{
  "n_layer": 15,
  "d_model": 256,
  "n_experts": 64,
  "experts_per_token": 2,
  "d_expert": 64,
  "d_shared_expert": 0,
  "activation": "drelu",
  "moe_layers": [0, 1, 2, 3, 4, 5, 6, 7, 8, 9, 10, 11, 12, 13, 14],
  "router_score": "softmax",
  "normalize_top_k": false,
  "routed_scale": 5.66,
  "balance_loss": 0.000609,
  "balance_bias": true,
  "init_std_router": 0.0353,
  "lr_router": 0.000338,
  "vocab_size": 8192,
  "norm": "layernorm",
  "norm_eps": 1e-05,
  "tie_embeddings": true,
  "optimizer": "soap_variant",
  "lr": 0.00451,
  "beta1": 0.95,
  "beta2": 0.98,
  "batch_tokens": 65536,
  "seq_len": 256,
  "train_tokens": 429100000,
  "steps": 6548,
  "dataset": "wikipedia_en"
}
Below are experts of layer 7 (counted from 0) of a mixture-of-experts language model. Rows are named gate (a neuron's input weights, with its number), up (a neuron's input weights, with its number) and show model dimensions 0-255. Each number is 128 + 24 x the weight over its row's rms, rounded and kept within 0 to 255. Numbers have three digits each.
Before each expert's rows: a language model's description of what the expert responds to. This comes from a sample of Wikipedia text that the model never trained on.

# expert 9
It responds to: Surname endings. Middle or final pieces of personal surnames, often Germanic or Scottish, such as Mack-enz-ie, Beethov-en, G-ott-esman, Balf-our.
gate1:126140117145099109098154120169160152125134068139134130102139120124136122120121095111118117124127100105122146133122122127102082122148134096093136190089146095137138100137148099154099129104142132165163109172102172113102150152115158126162123122144146162122119140166183122134105127167116105077163162130107131126155165135102141151127112084115106115112108112128097140108142117073125091142176121107108113085191143116116103135095128125148120142114162100135110129130129106157125160077159100171182076128124138125112124148129106132136130154134136143154142127147159151148098124152152170140087139117166116127122127096129103113151109117122126154143164148119111133133093121081130125143171158092109122134114190105095137150153162101100115090135131122100159115135166129076102118118154114
up1:134151121142097134109156131193159146104134075143116134094135132127144134126127088103116118125115103097132136139117129122100079111141133089102140195123154102148125112135144103132099138105148135173176106174117156109112155147116151128153124113129146139123121129156181127125105139178112119083160160140104122133144151116120133155136110096132112115118123122118093127115132126071125073149185116111113108087201125103104107127121143134149106149109159093131114136137133091149127164091136112157163087121133150122100120150130118132134122147143131141150129110140166155151099110142136176133073144120196107129129122080129100122153123112137125143140147141115112124134106100074133129156151156077124108119114180108105130144172154096105131100133127123103150121149170115071104117114159114

# expert 62
It responds to: List and table headers. First words of section lines and table cells, above all List in See also lists, plus Species, Result and table numbers.
gate0:114126158108093132110139167181128128114154099120177105138127123128136111127119136136115117160139131117125140117144104155116137136127127128123084139136149142128097136135097142140129131107172097091122099144101099122168096121126165126105138204150187117127101129114119099159142133135175123105146146131092114155135152122150132111095139111131148116123194144136131159126118124114167141153139093124111099132129086123090142153112193136142102155133128155096131110112114122117109109121095139147116151126086107096106094131097115125167136108137108158127130102131142144083169106159177080163094114145113126183098138165110105120152140111124129107138135154143114102145170152125093132090089129141160109189107120125124169100098163132147155102126084099112134103118099111084119176107174097
up0:116116154094088148095133154172120117110191100113172112123131135132152134117138144136098117187117129116160165144136091156117129142141109125125082149130137143124103131134106125118141126111165111095113090139122106131157094124116175133114147193148175116144090121114128109167158116130160116113155147111090127141147141106162109091095156094128131100116183134136146148118128140105164139140157118127099125123122079132080142149126161136116112142138122140100137115120107111127105151094112135136129146131080088125103078136107112117162132112136130168112119115120149128084159105158151083150073116153108140199094175164106106142138155125117140106158133158131109128162159142141095142109098114150157108181122127152140160122101155136142137107114108111099142135104102141074122161123162104

# expert 51
It responds to: Capitalized name starts. Capitalized first pieces of names and titles, such as Leon-ard, Stand-ard, Bab-y, Rob, Jack, often in song, album and place listings.
gate1:056157137159143119148161118146134148115119131168103122149159144104111089128142160094123129089140139155149131121165129118148100131094123113099117147138121142134155109114080117123131148132127103138137081143141153151078079089083154175130089163127133131147137142153152136156129080114134137096131111113130100083071164132115144099143124098110120138116136125150075134125108150094114162154113121110071127161145101072151123133142139123097164108147150137121142100117100066116132101109105124135135130154150107137104150164132175116123128100136158135166085132131133146138108117087174111111141144159107122139134174122124104094161113083109143147126143096094144149171102133105155159079128132149101110127144145135100101149116081161161114087146146097143115125130138128144113124141144147
up1:060145142139154112129151105159116151122102130160105123131148127100105096151126121096126111086144151147140110115141099112158098135106103105093114137137102143118158112118081120113124185147127110151147089147150153138105091092089164165130091168122132126154142153137157135144138093116144139076122120095138108112089125152123150128133136108107120123117122105176085130124109163109115144109097113101078149153129083082158126152119121127101151110137140127127128101126109097118131133093132119133158120182153125140121132174149179106124108107149158138160074135125153137135131140109182108102117144130128120143150166117125091103140134101102136142158138088077152168151092128117156177058129125149103133116150150151116095132117102171130104099158130103161105159132147137158108110128146161

# expert 43
It responds to: Career transition words. Prepositions and verbs in sports career sentences, mainly "to" after traded or loaned, plus became, joined, appointed, named.
gate0:153124116159189095126125141132099135142137105138096101096103143125152164125104128139157090125129176124142106147097136118161120124110119111145189126192132111120104163142121153123100137140049102154108140085163086106116115112139130136074139168127146106095161131145095142133070141070135169119133101140167105136152118137155113146130132112138167135125123171129110145114133149143140133086153130116120110138116122128135146149168149123164141117163134158145104102174089138118133134132118153101121161149139151099143136099109116137085123151137132150131108090108132116102091173117146140119166117101123133125104139095191102123135122106197145142109112117131096097139104102166142128124125115104097146125118109123096136108104094141107123118098108171089118150090147114164120119151093142
up0:151107102155218088120127125139112114113122089131103089099126136119131161137084135131141118156138167138147112168101134107148136100121113104128174111211154142105105181141151131144091146151093108136144154077150084109115112134138125121076124170128123108097141121140079148146072129069117173112126099139166108128143137130155105113121134129146134126120125195134095128136103152151145143108170126145118107146093137126107145152162138143142124131160134156138115107169089129140142128149116148124128164154131130105140141103118083166077132137126144154106083071130147101108098156122143139124160113108112149131117145099159112124148126114170129140102102121144116098126109107142148117143133115114106150128122102125111131096124113137124131099106080151088125141077130115159104130147108139

# expert 54
It responds to: Proper name openings. First syllables of place and personal names capitalized, such as Mor in Morelos, Ad in Adolfo, Cal in Calgary, Val in Valle, often in tables.
gate0:125135125170129130151133142151150135096147128114128156161086143096110158130138111122156161156122081144115148135103076138150129116139119137128131178126142115112156136132138144097177123103139115151112150078092136140118119074125186157152143121101133167155138150137124113133123137139157128126107096163159139120139131111142135100112107086159124120108133132095176149138149111113098102119148125115124137172109113101102126102089150149144169116118150133097105114141132118118098123126129061122098166143107107130116100124088164145092135124138108145123140130127130145151159130139148126106072140174167147167121133157131123122112093130081096132099125148112100135102155127081166187123140192085168129112138110142093123142136106141142125127071104168089136081072130121130130109121178112
up0:120110093170143140156124157156159122091137141096122153144083142093110150150147117144142149168115095147117152136092088152163134112157132152105149167126125122098155139128138150109176117095158111145105139104099142138128106080118181158138151116092132156142143144134126109140130161142139136133102108181157149134135137111125132096114115097180119134119114135085162144142140122115100120104149125118108129163111105098114119112098147146146169100106142127089100116142134123116100125120135084131097164130119110136110088137078141142095147122131116145129138135123108145181172141144136114110057150176158140151118132149115115106101120122092080135115095148113100127094151121088165191134124178101152127120118097146097111131122126138125117125074105175091102092075136124145121135124168105

# expert 46
It responds to: Coordinates and odd bytes. Invisible marks after geographic coordinates like 47°04′59″W / ﻿47.08, plus raw non-Latin script bytes and table abbreviations.
gate0:071149133155139114110131083158118112122127152138098144106087148125143122134109154121112113125119134085154183119107096146109090114145117149085120112125058069095139101153148112090149135146122136118156139147101145120110138143099104153118107160171161098120118176118107154159149095149171140116112080145132125114087145170093111121129116133134158151114148099118126122072163141130137179124079143114131142148088136127133122100144108112117109112111139155139127106089159127123158101118147165128149141132106130135139121121106174132132116169096149174123094128119163179153132123157097178097116129115114162102111134146073123110133148150125133181147105139103133127107176128136161170147087154154131112138118108138146112135115113099141137139133109132134155154135073136147139091158119154
up0:100148124159133116116129077142119101132122163125101136115089131118158121126127148141125112135127119090163175113114086152099103108140112134099130115128078067116153096144149089101139134144110147129159134139112163111112131147085084154120108177160143092128114158109124153166136102149167130121124083131124138109085157173075107126135130142144158134117145103135121147082168146149131168122085137133109155155086146117137117094146109099125106117121138171144126112082130113112165112112156160117129135126119128142139129122102181125139084167105147167135086118134166188159136131156103175110114125115122152141121143133084125096118144150125138166144098137095136126123176131131147168155102137148126100118117111145168111148102103099129134153127109130124154155133066149132117080158130164

# expert 39
It responds to: Team, party, place names. Pieces of sports team, political party and place names in tables, such as San Jose Sh-arks, M-ets, South-ampton, Labour, Conservative.
gate1:117136118138149158125134135151175166112133144120075133093119153100134136157104152080113113116126158137162126132114133149121113160135128100088159097107144098123127134155105093120143117149146099155116055133102115085114159075112140140120115127142134143143112181126102113139097112116103115114124108118121154097122160144129171104102121098121126143112103165150144110121146130136155100174132168107096146158110138124105093108119153120177138145117141167120130120120099117125084103091165132167156130129128111126123173174157132112155094152126147163167087127129148141131122107062136123100117101105109106117108139138149137111149131109076142121154113155156143135104129133073170117159108083169102154111095182152110126134144165091134131078171104141146153132137138160114158105126135132
up1:094145091143149154125110157154150150112141119130093134100124139115146152161123124087090120106136147113144099116105132152114127167121162090122142096092128104139129132141108115155144135135146107157115076148095112064123136090111125124157136122136166152167134154117115099141097127129115099096093088110136160099135124130127166108122118097142121139133105146156182095129164146152120097183137165126094133179125143140124116103105156130144144131097117142134110130120089118093084070087165114186177136149134119138134175153158131115119129145090136186163101141157162162109102103096140112096114112101107102127097126164153136119132130133089156136170134146154131134111117137098145140141117099155092153126114164137112135118142188087132130084159119112156145105128119167127139115136119119

# expert 59
It responds to: Prepositions after verbs. Prepositions following verbs, participles and adjectives, especially in, for, on, at, as in known for, notorious for, on the floor.
gate1:146134169129118119146143127108136118095153104123171134126143131183116107155092129129117106157130167086101140082144113126093115137152127103155105107089127127098154102145140125119141105134110137148130095116122130153156153118108132122128154169148129135103081101104108095172132140158111087126105149158146111128148133145153106162140108152127164084064127122126139121094185147145159132198084126108169157081085147134113113113158158132122142102116124159098128138099146138137142136147150133130141162151092111092129163118146153171144097130125141124181136150099132120146149173142106130109113105160069116143161080123156127108129119172093154127145122103168106146115136130095138129141124137138166122121140164125105122138142136096063102099119140117121156118151101144119119086094083128
up1:113160149131131117156140123123148112122140094107138133128112145183117115149076129151101103137122167087122134100143111119073105135134125113142107104093101138117124112154143134088136094144125123162134114104160110186138147139120122135133133161135123131120076088140121097149157131174114086105119157143141096121173116163147121151128085129120165052056116141130138113102149154159149131155103129106163147089100149110120114146149156134113163111124136159105140144134150126142154131157128122129122153141136147113128156117160164140135113150094142129158126141127102120132154166145110117109127090137062116153147078089149133111148133166102164148138112090184154164103116132084140112111123152095180133138126165122107104126148100124089086106107107110127159130159127144099102084107114135

# expert 4
It responds to: Accompaniment prepositions, table cells. Words linking an accompanying thing, like with, alongside, along with, receiving, having; also pipes, digits and year pieces in tables.
gate0:135155133148134135146157127127124158120118091138142153117135119089135107089130126126123134136119148108148136123120101152097146161124133116156080103133106121126135094079088129143128137148142117176111149136109125122166136172138120104155077085181144145104091139136122122120153150143139096128156111147129136107107132130133129154162145093124136162147104111145144118108122111115135097130136083119106090152184129157126100152125153155152128136118124135122116119090084157092143156121110128138161164153107105086132173192136103077106111128167113155108119099136126111117178125135155093078123125118118089116162129162100110145098141157122041117097167159141080142133177108106151111120108149092100138138152172135111112133111113110149160086106125141118160131119159136134131127174130079
up0:109137147145128131131147135130119187101119085134138151116135156091141130090147121111119115130139140125130131149122080145090135138137153101157081098132125111131121105068082118129142141142126112172103132112096130132187140179142106100159081108169173122111103141148109127107151132143116101114125106129129136091091135148156120157157129094118136182153122119146146096116126115118150105145138080113101107149192124170128115159138180148156124126130121151117112128082104128088142173128130127155152157135102121092110146167127119092082127129160125150099100096144130109120170141143149085091101123128130126110144153179108107163104170137126055117100144146151078150127178109130146137100118129106118127142119167139104123121121118131146146104118148149137159146121162116145127127169131087

# expert 37
It responds to: List dashes and quotes. List-item hyphens in infoboxes, opening quotation marks before quoted speech, and pipes or spaces starting table rows.
gate9:126115122138147091139172120141174143110159106113089141184125138123106155178149124140105085183122161140157123123145116122092080141108137142122120118123083118094181126150133154133154137152116133155104153105116095176135119157116126122124095172140122159146106087113145120119119092152114118144084062117122166098125173101132142137140118107118142114116155111134128129146143113099143139108142121113146137109139105153172112123155128134132121125110131163168128177160176139131103111153120173174154174124151145159129108074154154119096135131124140113111139151112145151114092130134113133115108160122144092102109147139150124123144120141132121119100096156150081147129119059105122095147108130131088133106098108150141119140087149081141106136055146095155113134105151123101138109158136112
up9:124106124137123106140178132123184120105153092113121120178108137111119153159118110169107105179128148128161111127150123134093077142105136152120123114118072112089159150158124145113151149151129125148119151111123097167143114143136129122119100173153122169148117082107156134107129072163131099149085078113119167102138181111118130129133095111102136108119166132130141120140120102094148144127131109103153139119132123141151111127145130137108123144120147151166122189149177135143109105167113162156166182124126146168124087085134157102090146123126117119133143137121140131122116144129116129111104155138131087107104157131142124124127122144131115134112108128147085139126119055109120105142112129141100121127079109130157127146103142081142098120042137091165123152125139143112137097173147100

# expert 0
It responds to: Credit and source prepositions. Prepositions linking a work or thing to its maker or source, such as by, from, featuring, starring, directed, via, after painting or song titles.
gate0:164122146157101107111116104176125134143071122125133123108110104110156116072105112146113142159114116145131103144150125151128133159166117096078147113103112111122081048158122145141215136110140129132121140158144120157137115115141096128132110146101144094143126127121141119109117125143092115118097090141085138163136129137132155102131095169161147168136132133122128121125126101122121156122089110168113149136143121096165126086111131126138138162093138110130126118161087098101117115109110122166172190145157068141112168130131094162156120141151115143132150130119087108142099126163101122110146137083102128132172149103119173139166113118147151129148093150170131133157130155100103137118117136126151094086120166139145110177119128164136151120156116121127094107152134099122150144126127097
up0:150112152157123106108110120146123146148074121131161098098113106100143101093103144141118145150123119145121097106166143135123122135156105116084154118090112133125098056141124157132186086118139121143115121145146128142162110100141106151144095180138136103149128119132136124096134129137090109127097087145078127163158139154151139113153116188132147157136147129125102117119121112139126148151087098149117138152134138090142124099124138123122134142093149102123150140174077109095132132127117088177141211134144065148118153139124083150138124121160104122107151132132120110141139141147112132112141115086114129120151137086134168137156116134157137107134116133183147103148099175092110125099108133105152108093124180147162097179133127174108141132169104123139093130147136117098154125124118103

# expert 26
It responds to: Place-name first syllables. Opening pieces of proper names, mostly Spanish or Romance place and personal names, such as San Francisco, Mar, Del, Los, Fort.
gate0:134202142115114139115138117140142138123090137116120140122051135134141098109119122101078135120083118185103078140102119142127098156133107101129127134167085132112094109093082117132175089145163158144095140091133149126155134113122131123148132124111122141115135130122136157175123095139101109149109102105104169135121097128131130103161145108156154147138135137143133138169124122164101110079097145119148097144131169109146137163131085107102160103149133087136159158090104065110131138082129087151157146137152154114164105120120188090126097127136129129153124096112107135153110099148130132130126158106146139165164121174140118112110125133139106146129158173158149145128150101128133115101129138082131139129139152109125171179132127142119111151108157148126119101101172140151130095138128143
up0:152191153098115128121144112113139147129117130122127141133067141129134108108121135111110110123091118153109069142111120130144093167123127095145118141171061145111106111088088115128166108152189156131101150090139140114155125103109126105155132101093124156100139167121117133169128090143090129143134105107106169113128116126140125098163149096133158142141141135152136120161132128152092116082110143121134087145131156086148123161133082105114123109152134072132168154069107065114126165098119099155144121119148150131162129105106200093134104148128132140159134114130109116163122107128124121121132158112165133168166130148143120119106126122137099120118154154148178147122159094132123142096137143110140144123145145113125151180130118126116147153093151143108115108108165147141144080145132136

# expert 22
It responds to: Foreign name syllables. Inner syllables of Arabic, Japanese, South Asian and similar names, such as Mas-y-af, H-iro-shi, All-ah; also the word of.
gate1:164147136155144099119151126121146112141142123174126133121157195144146128107129099166130143141107094148085148065103099124126130157156135103138175116134153149082117140122158140086156128197153136159134115125125112133087137133097083102125122162159168148133115138114112146151114114074149200146108110128126068123137139134132147141119094154103111128103135107133112132158141109153126140099164153150124129128140136142140118121133166141133104116109090098119156072083157100098126160116157124127081120153160111101138130142100085141112117136158129127148109090106132114136136094118116149136123142159102106127142120136135116100165139138098086124149122159110089123128110132142157159104144115110115119082165137161148174138157094144133115114109120129100102131097147168114072099082148142
up1:163176160145132107091129143129139086127146110129154130142135187143154115120124099138149147167118134151076115089119107100141108128164143098146176130137123159086101135129129156080127131173153147148129111135128129140100128129111096098128123152149163159144135128118115148155084125074153172125114092145148096138157130124107113124109109160140110149107141125097118117125138108172134135139175139154137128096128140140139111121102163113112121117129055109131171078103162084127180138101122130120104136148141112106161153165109059155137133149123119141169102112104121114148129097108106168119111130120075109111142110142107086121152113179111121144174117156092105117120144132154143158124147128108100121109144131143138152135165115141155113111094108095106103127098139152120074091099146153

# expert 16
It responds to: Mid-word fragments, table rules. Word-internal pieces after a capital or prefix such as b-ord-ered, Th-orn, dev-oted; also markdown table separator rows in sports tables.
gate1:136138142158131157150095138136123131149119107120171122124139146119115114149114121115136158140131157168111161129139128120168138141161152117139127119150127110095099147137140108128081105102126142126159129130142152081116147117100175098140099117126123115140143166107114144141117127088143100128141133145098103166127111159135123140104144118127181187105132163053137108155095124124120177116152186103131149102151139142155116101118145134144169146178134115086131062097131125143112141134146095106122175140107083085154152120133127124118152107159115122155125122115125124104079145114065160112123144108098132053163130125074133116122131152097138133159125106081119073109128108143155153145141129114129114152115132151122119159137128146127132122144122102129077125164089068120154106125141083
up1:149136136182116151137070154126125120149137090161160104111121121129146118157124111100147155133118129144127163156124124126142140152120122138128133119130133143073109134121138127139065100096126147136164127162123154119103146133120177103126116105098153128138142170099126122161121130106137131140148163136083100161146110160122107141133155127142180188123118157088121117162110084147134178107118149093109142131145171123141110110130142118165155123153127127080130067138098164149114114140151086099112185131140083097159152104100098141111145098135128134138125126132143156100100158125083168152114158117099123091132123120090086095121144150113152154148113125114125062134097158124157163147127106104140097156097126132113132158138127135087123117139128100108073121173108130115127124143160085

# expert 58
It responds to: Title and name starts. Opening or inner letter pieces of song titles, genres and names in lists and infoboxes, such as S-aid, P-sy-chedelic, Post-gr-aduate.
gate0:131098111173141105137066119168145159149146124119171129139070121150122156143130185127117127110088131117133144148143145081141134136121125160094105133144067107153102133094128150125094166140115101134139072154123172113144128143149122116131101070102087122130112133105109109127130108102115119163136144160143107138155151161144127087117144091109128130152118091140125140126143137162143138094117118118120151092135144157148164133104155149073144106190112094122148141116127140129120145139083134138138143155110137134135111122152111136186122128128104118106159140194158123118151145114140131134110110157123167148154136126113154072163112145125135128125088109159120129129138154106099168139125139110155146134106130145140097091094144175111099195121113068145150128116126117119147087107101096
up0:114116099163118112142094144165130157137158146110135138124076094150106117141126186110089111107088112117136147140154151098101153146138108161103095123122096117155116155082135136121117148110119101158159068137134162132146094147143120123110131090152115130126104173111098118121155102097123133155150149156129104143149122151125116105117178107102151142151139103119152136146106126157163125117097136114113173124143146157136162099096170146094140089179120080135152143122123149135107141160072142129126155145094144135121106110126100146157089133142100103111145135177178137101149128102131125151156131159121164150155132148117144074138143149133146085111093092165145140122158138122089174158112135090154126145118117153132118111085133182115109154140117081120145117119121099131155092111120086

# expert 18
It responds to: List and table line starts. Dashes and spaces opening infobox or list lines after a line break, such as Fields or Relatives, plus place-name pieces like City, State, -burgh, -pur.
gate0:133129174152132133140119149110134166152124107098155117106162113150149105126144106146113129160098161114143161118118154151131099147150102118160124130134136115146149133097057168191138106149104164122095120138147137120143144071091120120126137153116169164096143115157081101111163100109155108109165120138135108148126167146113112108149085203152136127098154094104158148124114110133067098122164108137122145097129127130096139153135147125102136149152135125157181149124087115112136095172136155111122145113130120130147121114133135166134100170157107114155135135088153074113160135117127149170139117087133137121100136123112120160133117087095162120097133139090074179130128102116121136101115120109127125092137152150137144167133126155098102133151127142138135079115146127133150126145076131
up0:122142169151115117153134141108144180160163092099128127104150101145128081133158118135106143153086158116130167115122151130123092144146107135169115138142120101146138134110064190158133094136095143136091141139135133105117147061108116126120136141109173132120153134140095107132175107134161114127153106164126101123131197168122131129150113182136113122088144085097151145130109131132093074088163120135103146093121121137103142173123152133119132150148143117161161151139088097140128109164133133134118143112124125153167119116120120158098095152144093125154139132092162096106152135118104151162134129074143142127103139137118110150114163097093150132112130137072087168118129111119139121101128142104109140108159152144151137157133121160113107149157132131149136097129116130111167113148069132

# expert 38
It responds to: Separators in sports tables. Dashes, slashes, ampersands and and in scores, ranges and paired names, such as 4–2, men/women, Garrison/HQ, in sports and infobox lists.
gate0:124150077182135093138136144134106164106115087116135158092108141146169088133095161100105108133128161130169157124146123131133127100131143129138145097101113131127138073147137167137156125133128131129139118135119107157098113134103124100100091150136086165070118122159138117124143091133135130074085170179111149098080131138114140119155130093165152149092149128136134090131126122134175123132139118129113116134132077125111156178102172135130143138098190123097105123145157107122146091151137125143190176107148106149100119156149116149143140114142130147151149135082176075133156086112090120105144162130120106132127148105098126119134136112136118107156128129156128134138153097156094121156137158119103149130153149152128131165120103123122122167131130105183114128141088136120135115094106106
up0:125141098170152105141114125135094164124121122103147153110112125163176108108104163148124109143121156132140148122145137128120139088134155132145148093098116127121127075131129160129137127133130118136135129132121076153105134151101124098087094144150115142064114135148118118096149089164130132088061134182099146110091125131116147100145131084164172170094148126148124094110120149143155117153123128132123102113121079144138175163123174139153148137087175115094081128150156093154138094141148142132148172107139100144136120140129113140153138135124132126159156165092189055113142093109104107084153162128126122133139159111125139121127128095131114110153121127149128133136142085135123146145130176124096151120153132149114132157117097124105107185144126125180132126140100125108126124109091112